Weights of a small mixture-of-experts language model, trained from scratch on English Wikipedia: 575M tokens.
Below are experts of layer 7 (counted from 0) of a mixture-of-experts language model. Rows are named router (the router's row for the expert), gate (a neuron's input weights, with its number), up (a neuron's input weights, with its number), down (a neuron's output weights, with its number) and show model dimensions 0-255. Each number is 500 + 40 x the weight over its row's rms, rounded and kept within 0 to 999. Numbers have three digits each.
Before each expert's rows: "comes after" lists some tokens at least twice as common just before its tokens as in all text. This comes from a sample of Wikipedia text that the model never trained on. Tokens count by the router's weight.

# expert 125
comes after: "2", "1", "3", "5", "4", "9"
router:471478536436475402501480547468478550484520552490527443452554527464518580457533540498568530475474580523527570457542469539532556504472512447495535408469485466450461517532551477451505561476480550449588438463441459477476490453504452536496500534545485522471561532551431554446454513474505512453481515524506484489573573565580474486453458512462524449497559458535493464513532422523448470474475510490493478435513569537422503477611566485480486565473479521526449503509447458496521473483395452497467513505541557471526469498522459503542496443485482515483459520546527536536466549526522532463539501500545437511456548487533511477547478523535451498585535501479431437550538501509476508495486536512512509554447457510469504450560512480490437507537483529523402473545517442470513558526562477
gate0:565510548472487503548439498496528499506536572502491519467536486473454480536477504506515433354480471548574603510539436537459533564479530488498469480525446514468537497599489523528553501579545503446546452509458546514509490523524500479563445539503478481541537478523453523482510498480600505489498448543523488545498461485465479501455501556529462466517491513503425541574483561517497447536527475449526479478447527494507586485475497485412534485469504483551419523531495471540467469470499548529440525457583431499527499542471463473479511502446484461529477474553496546529512529488404542530498521465428532481559525524532472493497453577570495504519536518467433412527465422460479445484416559464534525488513507496500480535533440492505476462477534526453435477543597503556448509538533563
up0:504545503498467483478464519496440556539494440495520515515559480590481576507538520553503493545505575500482491470547513492482548450467446506561504552455540504495498467445527521536511486450493432495482499477550472531468504493502519457398550454454441525466406446442504482485404485463446489557483576471529545482496525447536519515513496486478498537496491514513517515426514505482523532471460487503440564560511501506507543515467500489528484444495480397469446510440465525496522519524516524455606526522479526510441565470495534536503438546551440518512510483496542530512523474483538459505534509534603399511449438450497514505510518442501454555441506541578561537470477547552492501471593446448444457472550477451570551492486475498535483538585464518520586554567428475456512417481499459
down0:451511536523493524546474531468485445426455527536543551484505551495505560499462429476479443535514495474566520484540519518504513456541523491507550576527543497539414515494494493524461471413468419500485500459448478491474533467493480538525540450529464545508507469537503476430522492480445459479439551477412509436524514447486500476553425552483554487427574507486497506569481573478474479417440534512430502481612536461485508459542516508485455436512557487530499473509442483464523493554504490494474521522500497506511404465428543517515495502436438551477471529466556498548443575467587505461484573525484500493499428461514554418444494439451529467409460473480490483505499486581439543453503453495534519489450483594428497493490503530544497508521460489538459489540468555519445473458517440
gate1:403506530516500490500524538527502488505527546456480442425478550488499528450511495531479481500546513522536547508513531504423513411474549454492537544520527389520505508491519513442461494463452464433508563468530551514505475474474469539522478528543530605487496469442507533496565509510509576526583546455590472489512592487531492500481462450415468466448492561521493505524537556443486522518468525486476519480485477488484497501538531415536460517560484526473518440512491542525553475513460500444548482497497473491496491495467539516606501489385527451527459473511397431540448537569458510489589446501515514436471494464582460487540403513496540508532475431559473468526543482550549548472476525481570555509481552496472497481478471470455533422536453561453553497529493504474542495479557500
up1:531475485514488517469461448477543439450562560513480429450457499493554495495414504473485591489483455483492565482519501443509532510471541470510567498506403483533505521503463497499552562452419478515532425522465487544469505498508469556475514533511501524480476555431559524550498476589470560437581464508507505579505507504501468558573468539489431460469502465483507511481587479543518488571426461499488524515494549554512520514487458488444439457498562527452536490530513478486574513493564516413480486504464503501491536507533524460514551465445507491466442497497476451596444532555512509539502463473522505484582591514509488432472399494493521489497420450484502444544545494518466457523514475475527572564524496550459511493488452480467538538468551539478516542459490414573564481567515562
down1:471507512546571432483503590493528534498531450521546532554519453546470488469461514470531544544487468510515488506488558459485459519548534553456458569447473540494426472520486483450415543494555456494500495483555470546526491535511458530492448521493492423516520518443473523444491431584578471600497472495484558550530455516502450471524504574517480467505466514462508433528461503532500504508519483530499550501478517466520529457484425519462487473554563468529534468515469503447485399479488473513552452513528507557468500564449539405493514497559454494485472464503470584520520490349448493533457437514533455499448459508433561447473501499504564509556424494450528524526491472477550532517481509433556557464540471574459499502467468466533538475600526497547481540462483504524488418527525535
gate2:463454448455443485517495532552525471473502576511522529511436545517551493459436450473516403457528556586530528432432417432540463485480471558452463467494493462510417497470582463468436434507510490524536490498443574522550493508521510595521477580485511534477544497487563436471469502521541462485485483566469462474580430540417490498489497509496441480511520543519537476488583486508534471460451533497486407498534460481444461484513511519562486531530443477512479470558527524491548432464515473527449496534547547414492568518436501469566549468492492474496525529559428503617539483508564480465480460506479540452501444499508487555520494492525483528536494454551491493517475470439477512460521536491552504476486569546540476444502516499517508532541455460525479467585495584512508510478530521
up2:490518432507535551522461467553561493496432526521451586487496487510510529571447423506510494657495469533473524525487551483473428494481477573512481431521543529490513454440461450447504471526491510481435505486502503451511503486451532489463472439472559492510565492451579533518524517475443603501469558496471447469393478478472493520486532517529439536410451529522497444510528536455556471510490472531505448492497433537493461491480529565575469447487609496495450477532541524481513530505461447525513438560526530488533527443535479529473477500505466499472520528512477504519466507534518510433514437604518555470479484510515516527409551464418516483504450516449527525478528506490506513518528505473534486542520580538510535482503433495485488526574535478547560408454490531458423479431522521
down2:464617499505501531454467514627464559552497488537476503584531505515513500443548450486468510459512521487508465513478510455546413472611525477537471444419491468456522506518433552470541467501492493510434492490552451483522467400500499467476500490525458479473473509467512482544449499519470510487461522438440483545397560491532495473543528414569513398446519500542521567514490507509519526524521517490527482572520438525554478528400479502458553496474449489546561488479506514506519532535460499488543502518484449411507564504542434543487502459522534538557530454503478512498476417584546420454469492506541463445527468489509497517468551478492499479490518447513534544456444484518541423479518552493505482486529487451527386549469452437446534484515516455524480526506500511509517543526461561
gate3:468533513466512502427534487440457499437509488517468525448366514548517500418511547525440582561574492483514591471526491541419562510511475530445582568521504471512471493451472569542438419470473498469528553498464471543567485514515493496450483551530531492435501492476483531516538436511552562495496546479558503558421464443497542482529507486451547516557531539532459489551465465518495509454507472489487529554629553489488519572529498495521497418483513457441498510454500448466503458443517529471490500542496460450487499484537493468488496478489484475557440515516533436622486489497483587469547527529421568563483467505544497408537474496480462544513526503557436462510500492512465497502501496516476512521508538471471485503521516481448524527403475508509493592476487476471516497541566511
up3:594453511508497531549574515492513492490466513496504498566529432506488540511523481526504404480454546531463477497440491449462456470479520450546408478516513479451463478479477515572548496560489502514454469503543464536513493505459556589543564471493460476542514469569470532532503558456471477512431480486485566499535463556466526549513546508470543471500529481449557469431528558410462448497461447493477552476475543488567493500486515497528495508494453492568466476541465484510445545492544407464487440462541597548544541502396444539521539489567476581533523551507500519494504550449512498548486505508484514469442548448427477552446535462493511474458485497430501472526557570524467483558521514505525557500512509478548461546501508521505468528531407450565508523527507537566489506423391548
down3:475500511590474535511516456494465462469541445471546571491491467506481445499562515471522430535521478532448485537445509522534471519502477429458502526484532499477514465477501477556600518544507427503472544588502521521562561455464514519490540567499433541497565515470518497539494528479462554526500541515494560552540419534485493530481506497528530469504573517542537463390458552478511474521559485488541547449553410519521550452530596432515525536471508415470457508528503451493488443557515480417479483544450431463469501508472465502599457516563462504522514521515571410453510503529560509542499533527468529465495495425546533459514521563453509528455507570484490429482491480525483524519495547559527521447465506510569467447534569452540511596493443482460464492543510495465502494484570526
gate4:487475440467471535515523487492587456455538507411572472546503561575481617460459461554508501527481514542505483524500569477541511521466427455488487493436484550507452513526511480516504522528493486483515509494479513413459523543512518497540489543530454512509476521549499405508503540529533493484529504550531472485528483468483517563490533492505508608538476486540591451527473437530542486478400454408441464536567458515467545421455500453491489520523526541478533542456444504421474512469494556498426525471589552489532465488527521500581517485495515472559464581501485482503552560510528507491436512474535474520541531530461531467510446528508507486510469427443537527450479545550508467465582555476465481486614506502545457434563550556465483472488484513473504532476462522524540545522408539
up4:494491485492504482417449499529485401421505560540541514438475497543504476463574456527476541552562452491437538495498546507459535567574509506478492484478475502590523492540431515558482473509481570576435557527531469484465514484535481534465494525531444505467413489517539440495514513492505482515449485512499495533540558452458536521549518499466516469593536499552560527446466531497524529477501488479506559513556416464473492529453511457444477567550524537469514470508470478433464511464504474530494508478514450475511426588490518520554516473536513561530531504563539462508493471449490457518448549514547460475556508525531517531495492524492593435533488423422545462486412549530521550452429547472539467486566511494458495524453530471475477498482514504431539499542442520514528587495379568
down4:543505556528459432527530546512438530424522475520451527509475483485437593561502494531545497508476545465497471459435507602518534517502542542488515528484501504513444535488456484499511432538542502488461464537498492473474485474447515464481446406513466461472542533498479503511486477554534463433550524406356549536485511457488590524537414471590557480458433506507523494432521467505514440444490542460457495535494498531573493501496484481431513483522506511547495469467525480468449428495487462537549451505507575539486505494445465569494501492498493482500536503476530442498463495486531560476492519513489451525535487434468449503517532557488493425519456493538512526440501560532450494550454565533530523461501510467513422516442463449555409459470517476530444584441453435524445514429516551

# expert 87
comes after: "0", "9", "1", "2", "8", "7"
router:449451541506472404501410566479526516409513511507544460472532542455514531471515541490560516485496552520523540484494476528522578487473467455450523464477461468485447567542558499491521531466482537474503444504479477485467503443550420536437542517523482548473509550550440544459456546513532512515446515533483485515561499558576473449484494442486567488533540431537470444477531450549467486433505458440475476453550530566424448486521533486426476547467467553507483496509441470405543440471417510538444536505493524486507421487531452529533488478443449505482494508549503508511492569544525510460512536481525497528478563475523489452575450539602481522586513484452487477516557455491505473419506540534572520519479445472479465442538516482497492526582485515521480448500540426461546512554564487
gate0:547427541548464519558482473518459459521470533509490465496547517529457521516570517609510523539464556501508564529534514474470541586516500431511466578429432526501469583501497483455555497539504524487564479510488452436542479483430508550513471445528463510497510488498539531499480467469499538526532491500510552550510524538510503515572529559456488487491463539507550500556480517504516422533517543467473534512500456491541475481460511451521471427449513535464467451482488509521461580478523503432526558434500519440475466444419480431506490490520536562531481481540494471515540504583455581472581523523598397491534563496513494511502440457582484506524516480489489546499523493556492528465463523514473524484584492474486448487486504578575508499475433493496458552515519483557558614514378510
up0:468543537501527515491511514477539558463510466541505528517459455451528473488470507453512536530543462483432400422413482533482488455471476539460528478594601453525532418455509500515490509474423500514449504488535537479399502507499539428483534583462506474513514474488434485467511536549503522465492534496462459435498451460495488470448496461504511510512551476547490505442449476441460545493470482549505530444543484530419564494572521520474507560556485420507557557461563511499496410544503424540495447570494496552491480523539527566492521521537446440443518487471519532488435522458542433509493479481419573504459465558450527522509541559470532539515472505543500494492490502477507488532539413465490448529479485515538536546536516442449504510531597491514504517463478514437470383461549499
down0:419468559557447525530468563469470525540509432559517505506489520510529505490540509491495457532511501521518507526448556481503490442502526405475467511533407423511491490476536492506505541477465504544452540530499472524505383435517592539465491493507438561472548522439432555437598534421516459459490476499444489504496476436516475494434535488522525534471559518469500549486496478494499410495478496499475518495477524486447492587512505461493516532486498485451436567548513449518386461559470444500502523474512526627507478475443493588504424477503526496436491560496522559487508489545487509480566500485520516490440499496484472462508456473445504452479482493456495475511539423430466429434481497496511505499454565549450460462507465477433485610484462481475484504474564526550530471555526494
gate1:519429477447541593489470490516508448502524504472555501460433462439587425488424468528508505506482454534551489498549439528461514503463514498536490475454493457528573508486538487429447544499496552525514479577500461504435511569538504523490464449480556478517464505473500531503571512528510487500479502458504522533519577548541428505473419510482436494490497493460444516528551478528456567494415504484500559522443547452484513529573482457413441477491469518514477446506481451531573474472456471428488509482477546542507551530544446504434512526443491437480507598465470563458420521485419501438548488462481507541504496491517539495549492442539507489431443566499510456565526497450512582478503505588445534588556558501466480494548456485518479475488496455549516465507526483537448509559504431
up1:504490474463486505551518474533480440542551506578526519489422432426522479498490463500480474539473531485492496540564489569368489556492569424484512504476526443498559533493481506447445542528485623519507505569508554444514462564507570509539472375500539538492543486508501518461523530526477564500481464485460471577553555540534448547537422534506490547531450506519495506474529483479494481553505510491480527494469442450438450511599483478463476498477487490530502503486507475499533522480461504442473475532511515518512475624485477445427467468507518467510516502445508536484420474480464501510563514438528427451527525507516501486566470539550500501462473530456510490538573471431544459511429489516466482562454554492440448504540481443468456476426535449477455490439580472527459540475492477
down1:522460559517563464460532436529459511517503461432510472414437487487520485555455471457510561495436465520469536477477537493532457557468545528615603475562539502462513445463534597565437521488598555508537511479522501486476483581470504503462469521507501544568500465492476415435576476480477407483434466467563472591493553507471511619470515515539544535481496523510523553549444477484504576462521513471515498475467478517484478494460457444486497503519543486494536459479487471501485502486477512442475505455515495529517551536522538523497463467412508526432397520442520500446488554456498426485517496515510527532491469500464531509471498499578490481548505502543508533496522521516513461530473559447434488538471497508474415505492597471478441503500540536472535467572554472535517499429486528
gate2:430493510468514437516466551458545523461518474463478570490510493508517496472479520515511514467501462485509500514476460490519471556555525516477520501528485479513545538444498471461474439523479583551442542460503509516419561528615478450522517518485485512487488503406523508451421511477525481528559486545524525470583405521534530453505491466463485511431475477501524485586510460475456557555504508443504539474541391473431484520494536584447501480522484506512440481403408455503516483467498456517544398489492530603540500470430502497523514523566502496471457510488490457469531478538559512513456493590426503528477490560488548475580509519503479477480468550557503543477529441482512502584527496463542502524487509460534528497547545519401446496536454533493558472540544597499454461574461526
up2:486491456492496478467420491511544428467522520456536569436453546482509496464428497455515526533517493495568508494485448479516539497552491539474423474471545522536568523522561415509424502531501506518489448544432542476450493461555440494498437566498581499519544483455561570430486528476550532544623471521460493433465499494556478467576470439437490525492472551505449500523466427469493552514469505476422533412484453525487529491497508538440424513468503557461503467432440535436553468455522455535489444536445463518480544471514526528485426522488496482488491548484502504486567443530501520471410526531509548524572547470488537449521506558499526499564471526502462471521500462445480407502483486467590475497457497522503508490498494490494594441500442447484528459479547534472504492538491541
down2:517510523503549504506482483568398566493474418533512455481581466535511419544457559518521450504491494503527492496518520551448457459469573492486474487575525507451463508514585514570531504438485505548447533545446533559505456549506516516532573525503465496540536545471522480534504467631513502509517539494532524480439490503472558508532519466536526508519522478487560549413467550546457504457513481445545486543575504546513495573482495499525545522477401538480550562510528495497370467496537462467443485510458516500516440482503515490530527516526539549506540503512471503450515527422490472572511504471433572420478505492493544511441497525487505485460436464467493446530475441477507525535490445514526477477457456516497515536510461532617573553558469449512498449397455462500450468494476479
gate3:473471511530481434523464479539570548564476562477478540511448502445551553481499491518554507486478544512536516455455473490520421453530531446451566422511451509484541503540457459483507503525554490494439542495505508474491474463515492524486583465490537522496541499569522480447489506510451515501458461548501477534470512444509426470526491510518540479585525499456480501458515484455458431506563486478508384444557497493447439535516460520511431507543531515464520529501473501513491482553527571518587503535486553508552484501492394508467443542416527462487475480482439565405542385571487484500513551538520517499502530513552513565517640510454554546478517527520499548509502486461513417505496496510418516407427506497502520531535468479527486550454447556508558526492496518464425482482490447
up3:519493478502507556544440484518545503532518514473490463493558456534494529488479569442485449477479587567503509485516524501495458523416455530517522471494494482520495508444509407430500468465442525535550487517466499538473517490516501445508448486417525515489498525507441594510494469495530498459459518506490562467504469451519517507480458504470473448523487528554505520520517527525528511547551513488462485558403531468589456470533530517519475381534429452456447565558513452561471567447495407495534442479505549459542546485510512473483465468530507477516496401476510550510433511510422544527464443488485518527483467583513417535453444436481456558472504413522426497498445548473491443487465443519490508516454595466459560554494534482463450508462470493519517469568534456484459559526420452
down3:390510476461479465501493508481435505379504475554552498480535479481532516506576516526417519546528433421466483562560461562484548478505513504457462522452450453481492469480489540584523524528534479476582499498507517480476451557523486511507476530489475492500490476518433458562483499434467571491471495461470489453555543499479477490447551547496544466494531491556512484517485479547575528444446506494564530534504448563525450472490500484423516552531473472543502481430464520451490486431406553434471506592504492534437441465451513539544544452474509542511602520511536494539469519532540491542506508424520538418505524450478482518540428538533448536520493488486526438479489507544586565538520482455567427437449489490537560461536520518493572484490508515505495551464456440515513490461503538
gate4:471452425545467492498441538511563497445485469550548461479445552461509436455416477397488452541494503549580458489468469461556476427492483488508448458485464511493496534530543477544426562525530508504452435558423522514537486523523423470454511563525505498513438481528522595484450525472515490520543463451508507474491521488502452473521430418514476452534502518470482528432457474528487529511509439488459503490493491530526484525460529558474492500518521510446573513567509596497537472505534510537487513532452544535511533461590565499509486465435433471512505525544511559516555495464464514465432529463456582479553530415470568443481475528440475466489487545561523495533496440443520494524491452479495515468412481540470484559452491506555561519521480439526577387489469513506493457481510474
up4:445463488512526462441440533441512456451487490505552506465514542474533468461492497472511456509523455510515427488529484498528492468526459514529471514522496517498497477547563485453382561561466550519514414547460534449518532491511456488503445530551575446487446484533479559419473444509489462483462469477525507482480561562537472438545482452473417539481504549454528470489479452518446474564517517471457471454536526535442446494486557525521475467496481500472530570459421566468514527507540504568489488499434576567545547485465494507557555418421462507502493516476470577457524464484490477500420492505470569442460520446384527472532462543510531509494458570502444514543545477458511484499434459487526491537414476572461479512487478510563581453525487463471562414452502461473522476500486487
down4:550434568437500474452580443510503611539465516456530526540497573481485452501500583513465521510521500504469514515502486486494500420531463502498508486417536602467505461503442511499526582523568462418527470502499451471469511494468471573527460515515534461498477442530466535515531487410474533448513464482450535544524529533500515516475553515536517473511507504502482473530519441473514511454464460582581490493440441468610555493478547457488473484512521463550487499481579491539498502494428486413529480513498483529491541555561497420521532494503476524450522462521583489536456496545487530490534468479550480430493501454409485587455426495495496508519570482516483515480501541487532502476519520567408453498500470500440509529541476490418392552473516555514527502562506530466564451439494528

# expert 27
comes after: " ", "1", "9", "–", " $", " ("
router:452499487487501470499473514448516595460525501505490457492530536478514537477495545463543508524463568514511500485481477562518538484477466502490530492460429485438369495562536476476515516505491517454529482448492487485455477426533492596514544530528510533486471567515460561468460543453544480486471500544496472530577506489550502479449416489463534495517507482507481445491525490526450426485503476459477526515567587504494462482521510448482432548477427506589397498471456486445560442505482450494457561546548516483530410465516452479522475458511533519450502533586548521553460524541514516466531546470541481551446508443543505517593491551547475551588529452465444494532575505464414488505490531528561543551488488494414487437538524490508456494495496507512436440534475427423503538516539441
gate0:461507505500513510512441447455493537447525544510546522458526558502559467540474540498492454476498603534473500498542520462561462522503505531608431517509477461483495465500542485490482425508508473491533504408531485526535505459464474558508547535594562533518460533494622524420546519545554511494523549593498419612547499465460591508505499560531528514563466493512415472527526499515464444536471477494453547549470502529508459542461466536525483496510542494532535486473551531527449522481483483515463526538572461466455528493435512456539480503543477559492429531518542529464425503528586482445488482454521452438528565511455523426465546519521462504457497495529466573532500522555498488475436528515476475525505495546461491456476452548470559517510544474579493453552501479512590517459499563
up0:517521463535514478464532503473475496529470531496484472472531463453538453468503533503535476449534499430500451461569560580538556552559491452496507541522515491497490554517551468517599525501565559575501449439474502544481537484489474494585465439573502406516508531480509467509519497529484538490518468505522538445468555485502428425527493544614451489507532430489542529428545466516531485487511502436487545523505551502537587528489515438490523515510503497486499522456567503445530549539529517465556503466493525550492418477513512488500566487512517476509518491475539480546475533502480460525493512471488434475433338486538446493431447480561504553507534484530515494517407465474546464592479510471510530469564520541543507504527486549486488538489503497530431574463512376569447508499492445
down0:486521519467521487502470542509521536491430574533435497494510505542462535510578511502556471503418483507557513454475502535568574476578550505433495517540498445598507504454534429549504530551425547494481537469486488540476485469441562485473473442381490479457524556484522510495499538510461448540468424408505476445524442453528551439474514518446472522527568484473446473462542490529511514479545542530504557480484527450514475501528487493424519506501511527479557504521478504496453494502507529517492394488516563456400565531510558510521485544518496548537490517479433556540500549494536512468519487470525515459425424503551542439516486475441477516533485560538526505502570469449524541491577523496490519460533530488474499447552571466522462522522441506504566566494519540567420427477580519
gate1:599521506574438509576471464440488490460466516485514461529539517510519529539443517498473555509490544535497597546502517539530592507444578552407476494511470528474438488516537481514439474524521584549479497489558467494534504475520481545466457529427493540448468477501501522491462501468428550448510556523518519522511502467477493474524471464459497534554529495550464486535444459474454451463477516493413476538486526437560525492506527485521491441471478472497522532515422486403479474461469453531430535521583487540511530505507484475566520465494501525502551537468497541473510452490515521429493528552518425477507530442455380473523444518499465541413438575459489602538536456531483514536429541523458508472477526479498526460510503487523527564601476562555480475494478514449549468546448441
up1:429522474523495472531518542447497495544573581528497522438483532514492525511521541479468489498500524440490458475525458599495468508508481499559535555511529485442483530475456500493576535503538491477548493524480463467526467463536522549518501536579446535575526544531480413563457520505534601518493540437538497507477526494517472414461465526517499526449550485491561448417505498513469528491564512467528443534525489489428450502495469506454495528561482506529418480500568448539574518477489584515492485456413539537430455569488491522425423477421460477504428481525540536553488461475497457482554464417439434562515496538569539526539542523457492571576535485471465493487488517464553440486536551455532505480566480504508465442491484534441454475463488505491465497461487497532493485516610538
down1:472514517446512511505512467430560463531428568476479520439482418522531510560544435434428585575467510508483466463579437531512460521521467457421596498494506511433504531447498508552464549439424530486548467481567459495560480492490510451506542459581497498524478514479429542475546516514485463471558499442541465523577511492471476528549504575485562464516556480469544565562600476485503464512530552514523472500509561530469434459467444465519470494496480481494499462414486531528517438525572543451577441455489481495471534541473469490395451569479535502493514493469514484448502466488491499472497467476502462584510441480505521441509481475449513569552481499458460470518494505575541482476556471462519546477459569456541478501484456525537487521558557536486493481531499457451519468504476513
gate2:470492529498496510496491432473452514490519506451503495515547568442554471479490509569586506510473525575535502469514493520571462402521469514517488556477504530495568464550507432447452518506499553446553503472538515501459544531494442589533497536444476508448554537493507582457466414489603445482499474433499522436488472471495518522495513534500528462556563414499478474582539518535542462529487481498474428523568501506482461474463558493442421500476455478474513523447453499469555441564479453492521485509494472448492468496513495488490510524508462449431446469490465567501530509512518541464532513512464514505543470481521510455484456541592481499538481486538538543487475504485512456554522558469415477563519527541412425494544458470556456538557567564544494396587471445469462514533481454
up2:482535443458547518520483485489490529502487467529434502472484470470489467532460490488508499502480463489545468526453470528499482503546546490517493518533551466574464497550481588535486493533500536527521448502543560519459513473495480466530561522512470489486454469516477501542471481537585563502517518456550509411488456424439474524520522566549505564546448556521532548564492567585558517506434415458464496464471496484440479509484435478570554510481525458503518524491543506462545493414529556496523419450474513580555544515512456476445525576546494525429568504523428542478574555472436512529436496449409513538430504476459481546482567534538475483484515537519410468509519475447454510475431458514448447473493470524508533488574440490506518491517573438432485512468486427547523500484403508
down2:465521503474486554522495441462459434484549502544452472449539501460603476525566538532550536499474471439509470572491515536540487449466504440510516481564591447482534530483462479494507427502512539519488561514445548506456499425474482528527484415577500495513564496528524539434551516466486508548473521546523508487490485530481441452465456460525499585461518431447485491473486515472482501470548476506470595462493483498556539466502521470446501488471519529528488548521453552443467486453540431475518475463474557598585470524518480556507528503486484617509509491476529490522508588515571463619544499515484503487516559470574480480447480504435431453466553521444445504452521504554475485458524526472505496539514488473522505468560530566427546588491423489547521486484514488523492531581469501
gate3:557519444516446480521470495501534527462542484469500514504508500405514636510431510565438472494463505466455551569511515486465513503535493554582428494458455396474500556482561447447533456494453559437557530490516508496471509504569546519468572575460519490485507497580464462469506513519522482487490529407479516494521497511549542486414499473537532495462475497486499508479514476511530482555474462440539474533501532488465465564389476465469488528456483484523455477556456499487522527492472474601445401483513563502509552513452451504487459494503550529528494502480549515498420534481492470448521495409538444575520528518518471532508585501509428557527513544505554521462588427490524532557561506513527515484477526467434512468552541473456465483579422522482481467508519509524510550486503512
up3:550501563535508512457482461437485470457474548506567466529489542502483445544520512482492508474528468574455558482474490520528497507444515610494566569473506520562490447433493484478508496480493528461473451464518471493563549500504490493493460443536471437529464527494530508553520528454532533454506551520559468517519507614493472449549523522507443491500514517561558414483490448507559482447470526552484539516492539465555505506464498525524416476565491513426548464556569542514470508441484493470475577485512499470477435549552554508480505442490510578481512502427536547529473454500499483542581427474427548478533522529554509475471460434547452474514570458497521518552534440502485493468508534553520534521509500448487501463411588515445488581491482530462481504566465510445622518551549444
down3:422493512440520516497462507462653472447461465500541460489546480544446470523457377481495470497537504449524570496469470530464575536522488512463481580481513498488484483500430519607486549505539466493451499553542468518482507460469497521515497475484500494475437551526447505529505514462462503488549494513497574535530487404486499523473463517480480563576460487545497505489522538441553477491497477541587513495531435462475471515497484495472447587521609535470481527440486552459502490519530514463514538391476452516541492527529491436461550460430502483530510508514459477498458453500599511484501450558454518513535506529446516483566434535462492537467444440474553514438546520415519484540496491464480493527486526451510488510508532480495468496493568465430513459464453415526519580520473573
gate4:482550519533511503496502551512481542550460483482507478469449551464551556453521529506484427531496431484528527474506473571454505491484567509453532480525510534456496478497413472475411496538455562515519542526414517427495529554465537513465447590469500492560454455499500558483431541530532512511468472547511489447546494502481474450539450495531518499538509452555531417515512473505487521481598525435467475491600502539507477479442504534467432477538469466517502504501592497523534479464459564546534498468548537548514408504507500533538419489554498413534500485529508555494460591485523502465411435460468520545538472474528449516499571544467465473487549416536474490527543495505513494507423519466544566554470489456440443516513568600490466474477516530473472492544516431522508537570454538
up4:497523528518510475524440534443505532550450467422525497475449509495544563515556538528511454524523494448506477434467421547510541525474473538523519510528480521450457499452471483547459486491466558509495547475476569449463517558436507459485405559543501490533472423468532517485426512527539585533468464573504525483521522541488482453489460501518548502524518506521510440526506491483499449494541485417408446528590476491505589480435485486479434516550454444539463473472517556508508478495517571513538525504515562515487459519531521456559485556528529417561465491517456499519552552492518515504429448474457461547488393510542464517514517558490487508477567402511504485520505466465476519558470493482518557462425545448545493478520553607504498467445570520515511539513465387548499558561487484
down4:509479450490459553531577465468478528451450492487554459452504595467486489453548531557498499508461487444483513516491556543464435504453527491491436456504503504466539543442521541441441471533455569587484434504520568476516509485548534485530485533568517558478494513519537501424546551491498509377499529526521479401516442441477537407516541491557434497415491479515451530476511565528466571516487515484518484491531526506505517474423516543506485510526516523487569519493579506432433494497441467523511535474463491443484553468497495481578468523491465516510519487439509549465516487496549485480494490557495467454488485563441532591494476493473520460444478447504513444465509549502557548493376541601507515434496551524510546507471507489546514516451545435465447462448423515506475473455518507